From a checkpoint of a small mixture-of-experts model trained on Wikipedia.
Experts: 32 experts in each of 12 layers, 96 GeGLU neurons an expert, 2 picks a token, a softmax router.
Below are experts of layer 3 (counted from 0) of a mixture-of-experts language model. Rows are named router (the router's row for the expert) and show model dimensions 0-159. Each number is 128 + 24 x the weight over its row's rms, rounded and kept within 0 to 255. Numbers have three digits each.
After each expert's rows: "comes before" lists some tokens at least twice as common just after its tokens as in all text. This comes from a sample of Wikipedia text that the model never trained on. Tokens count by the router's weight.

# expert 22
router:091123079131097114123137110145113130132104138096160144111155133128122119116119104151089143117155114155122145087159146107096100115104107146141141141093136174171109147123128153121137145146096129101109134166091137125128107126182114139123162143136130129092140135155179147140134127095117111164148162141127122154107146105098152143163106137094182125089189112154153142177116092134136141138099172099157148156155158147101132109138143155160093160112124111124134119084103150135120109156185150
comes before: " of", ",", ".", " and", " in", ".\n\n"

# expert 30
router:116114161111138097095145120114123099155119098163071107123152145089116163110149118112148129138112153157146159120103125118132149140145123113068122104129122131128131054115116122153132144100184111097160123149104119077162113090150163110112077146099115108143128142163155103137161137101141180132136159103139171118118112164087123075125127113171156156128153089140147107113145123144144123129124115133115086121130125126123144148150142144105106134114132148132168116103119170119123130171169152
comes before: " ", " was", " is", " a", " of", " in"

# expert 20
router:110078126114128112111116098104174150144096101087148106119089103137148112140121160129140116104109163099104109071101114162135113136166145109159116104135120135116098142122149150110136122137133144140093155104089134081090157148176115101124144120107125131151083119124125156104149155088115128122120082115137110112145134132110125113128094155105136128095113144177139143151132165181151092127129087125113154133160148103090137142132131125088141125098100151079119148074180102146147145105121143
comes before: " ", " and", " the", " he", " which", " but"

# expert 21
router:148137101111127097125125125115123124160135138148146144124134133114161104131138143075125150170081106168141132138157128156124135137088139098144132169125096114109153143110120174107121147142138129142120101140083113090113117104067142132139128115125133142118109095077144160150123068118110129155126157184125123183153125130149157138127083170114138168110142115125159135135110102131162113102137148106101118133132111130103087114173111105116149127158114113147122100129052101117170082142122094
comes before: "ed", "ing", " to", " of", ",", "es"

# expert 29
router:113153135152135102135083128088156149114111157159151142163142103134094115105111139117104149117108154122119141136133090125111126132104175118149144110131102186115116122096162141150147100089126176121137157121168126154171137142141101117107115098129135139166153131197164111124108115121167116130102074110158131109107087158135117157087126130129163127142153087099122091123144144162136166123099154167140142192139166108126128138125116129161148107118147113115088129125162135093149148155116134
comes before: "1", "2", "3", "4", "5", "6"

# expert 9
router:118135104127097103109126153115083122151127107157136149114120134099128115116151132115135147157146134105117105110125066136111120094138143134161150142109116132151112138121105181132172139157117134094182120093112108135112103095115118129140150156076115076133128115111104154146152120141127125143119103113103181162112121127123124118097128113084114079160188135118104118129092177155119119160095122150124064128152130141162108099102174092156117147137125170156139110136104161116176123125145149
comes before: "0", "9", "8", "5", "7", "6"

# expert 28
router:138144111154143145160091101157159112148131112096145116119146123126142160147137101156120170137092166171135154137130156153145132144107112127133120121115160103121157067097106160119162133119137132084158095123121117126135095135150135108109110138150118112129095139134142147098171117123127125134181097161109098101134134085116125142142119121075084102131162088118127163138155117114146068107156162123152159101151113127115127129116126150137114108168168090118103084145122187089156103149130107
comes before: "-", "|", ":", "==", "===", "The"

# expert 1
router:146136107104118114131142120118125168138138078108105125113150094093160074147141129137152140098141129147116107113141107148125084112141111149121136113124092095125111159136162131134127190156135137148073105095124130175108106151144156111148119140173095105187144180176169141107149168112126142128150110118150101121186138112097088110142144146090088133090111102096159151145120128123092103136150115152142113090125144116120136090144106116119125100138128096118124151112129163170133133154132135
comes before: " |", ",", "–", ")\n", ".", "\n"

# expert 7
router:150150135120122116124150113125100157131159116149173120098112116132130056112164090147136151116131149144162139097150152129099127091122134161134101136116124122113132148153141085161122118106126082152147144125088137132111109154129187141146102062102097125147171172106087118131110100136124102153121172125128129149126138108130127155104113108080150094157088129090125124146066155116103108113163129125155140151127120103152109095126118121162092152128173148124113157127130108178106111141121136
comes before: "0", "1", "2", "6", "5", "8"

# expert 4
router:130147065114165171172108120154137168106113097155161098131098140153138133135123102111110095123139136154100168068134159111157130130119151138144161108094138123138115113120146093131144167121078141116125133071138114109113100140121140135109163155138108145139156113100094105111150165128099151132097092099146149110116116172170124084137141120128124122123106082089168140127115161142124086092116134121146093174134134107116157168138133151105131119119135124118128121136105176096112159141122158
comes before: "-", " ", " The", " In", " D", " He"

# expert 17
router:101164145142149099125146127147094140126088123148093123107151092125104097109103134096151102142121160123164118093105130133117145166138120084122181160086140081103100146130136150124184134121137134150122143087109117122113140100145145193144134123121155112122134100114114104138152119129103132144150073148140154129169135174100118124115121137141149121110136146107118125143169157157117126171102101127136123156109145110104108114108153133155184127094090132193158139115121128166104129146070132
comes before: "9", "0", "8", "7", "6", "5"

# expert 11
router:116135112143081149111134117088129108151111119117122154164145128110136153100143112103091079144141104130140124163150151119089124141150131142122141154148098143155096131164127112113126160140102134138137150121086116118111118100107126112122110114110125127126069127118169150152106102090112123099110096136099094096111147143173145084150172088154136123128113117120158157098162127133129100152181163134093160124085089137115141075148141109129171108179109125101170131125167148156122147124175106
comes before: ",", " |", " of", "s", "\n", " ("

# expert 19
router:103126122129136151115163112115161104141070159127134122122105121148146100100129142094144151171119164152136151151130140089123154143136134187172131126100125084134139118133132127106156179114084125092134163101142115098101142111098124143112109132143135132136132127158119143105134115133198078150149132098095145114118135169151089073104114082156130165168093105103121138132100173169156120105117091127113129114144150109124157158097125147113154129121123151128130164162137125126094115159117146
comes before: " the", " ", " a", " M", " C", " S"

# expert 10
router:128127113086172138138147158126167104135138128137124087141140129145123138098096159132111139149094126107124145144115134106187088126165123188128104115190134151092089125121129101144147143137141134123129140156115089150117117121191128159124106163134102152140091165106146144109150115152122135129112110122128122113131125140166136086139135179131106162120118155155080118109123111126172154069097142146093107156128122107114155135141114113089155107117092119099102090136149080148112091119142147
comes before: " ", " —", " D", " L", " S", " N"

# expert 5
router:115137143161119129133062111134113108148175140105116140134156154153078135137110130154095160109099086090146139125109153135156144136131143110095106107084151138115125136110166122162115096110088115167115094134112156118100149124134121144144128116101145128085149144137074098136155097149123126145150138128156131123095153112139148159135127089128128104169129096085179122127159088138169115120101145147152131142129159073148102118105110145154179152138190103141142141120147124101106111100129112
comes before: "|", "v", "d", "f", "b", "p"

# expert 8
router:133111130107129130129138110096134178134129135139137124130125103158123132174106129108131141176126135075173136151123115119151111072160102107132122131098131129075156148134133115155097110136113127094118136133145118124110105083094119175156157119102182140101098142092146136141158127118114147158163116105175171145108155131139121145119133141120157103147111132098135109134071190123134132147112074145077115084123121127110109121106121159127163172118092105172159134129123122129111098166142097
comes before: " the", " a", " he", " his", " it", " to"

# expert 12
router:155117133135112102116103146113172146116114125080099155129136089133145120124140138098149113140108139155114123103166151124104146097172106147148135076116205123118169099111143088083081096093169105104119152138130125135134143128186114119122097142132145120112110135176141151140119159142186130097109101143142117111111126173127129118145152084149103142135128154148106112128111131141118100151127131134122124142170109092101146125129150157148107113136154114141160116117193138152072135096137130
comes before: ":", " by", " the", " in", " a", " m"

# expert 14
router:125140176140158113124127151095171083089144115132141145141135114132138107095099128140112147089143160165082121126155137133136117116137125138144129138166132110156145126120144162147160134117132116108114131124123138169115138125121135134168089101125105168143098155151108078102152099146179170105139068092104134094159137127167149071123100128140132119148142135133115134149103148140124116211142157135146139127119115126133147157148170147080146108123165111097141126075164134137123120126086145
comes before: " the", " a", " an", " f", " in", " by"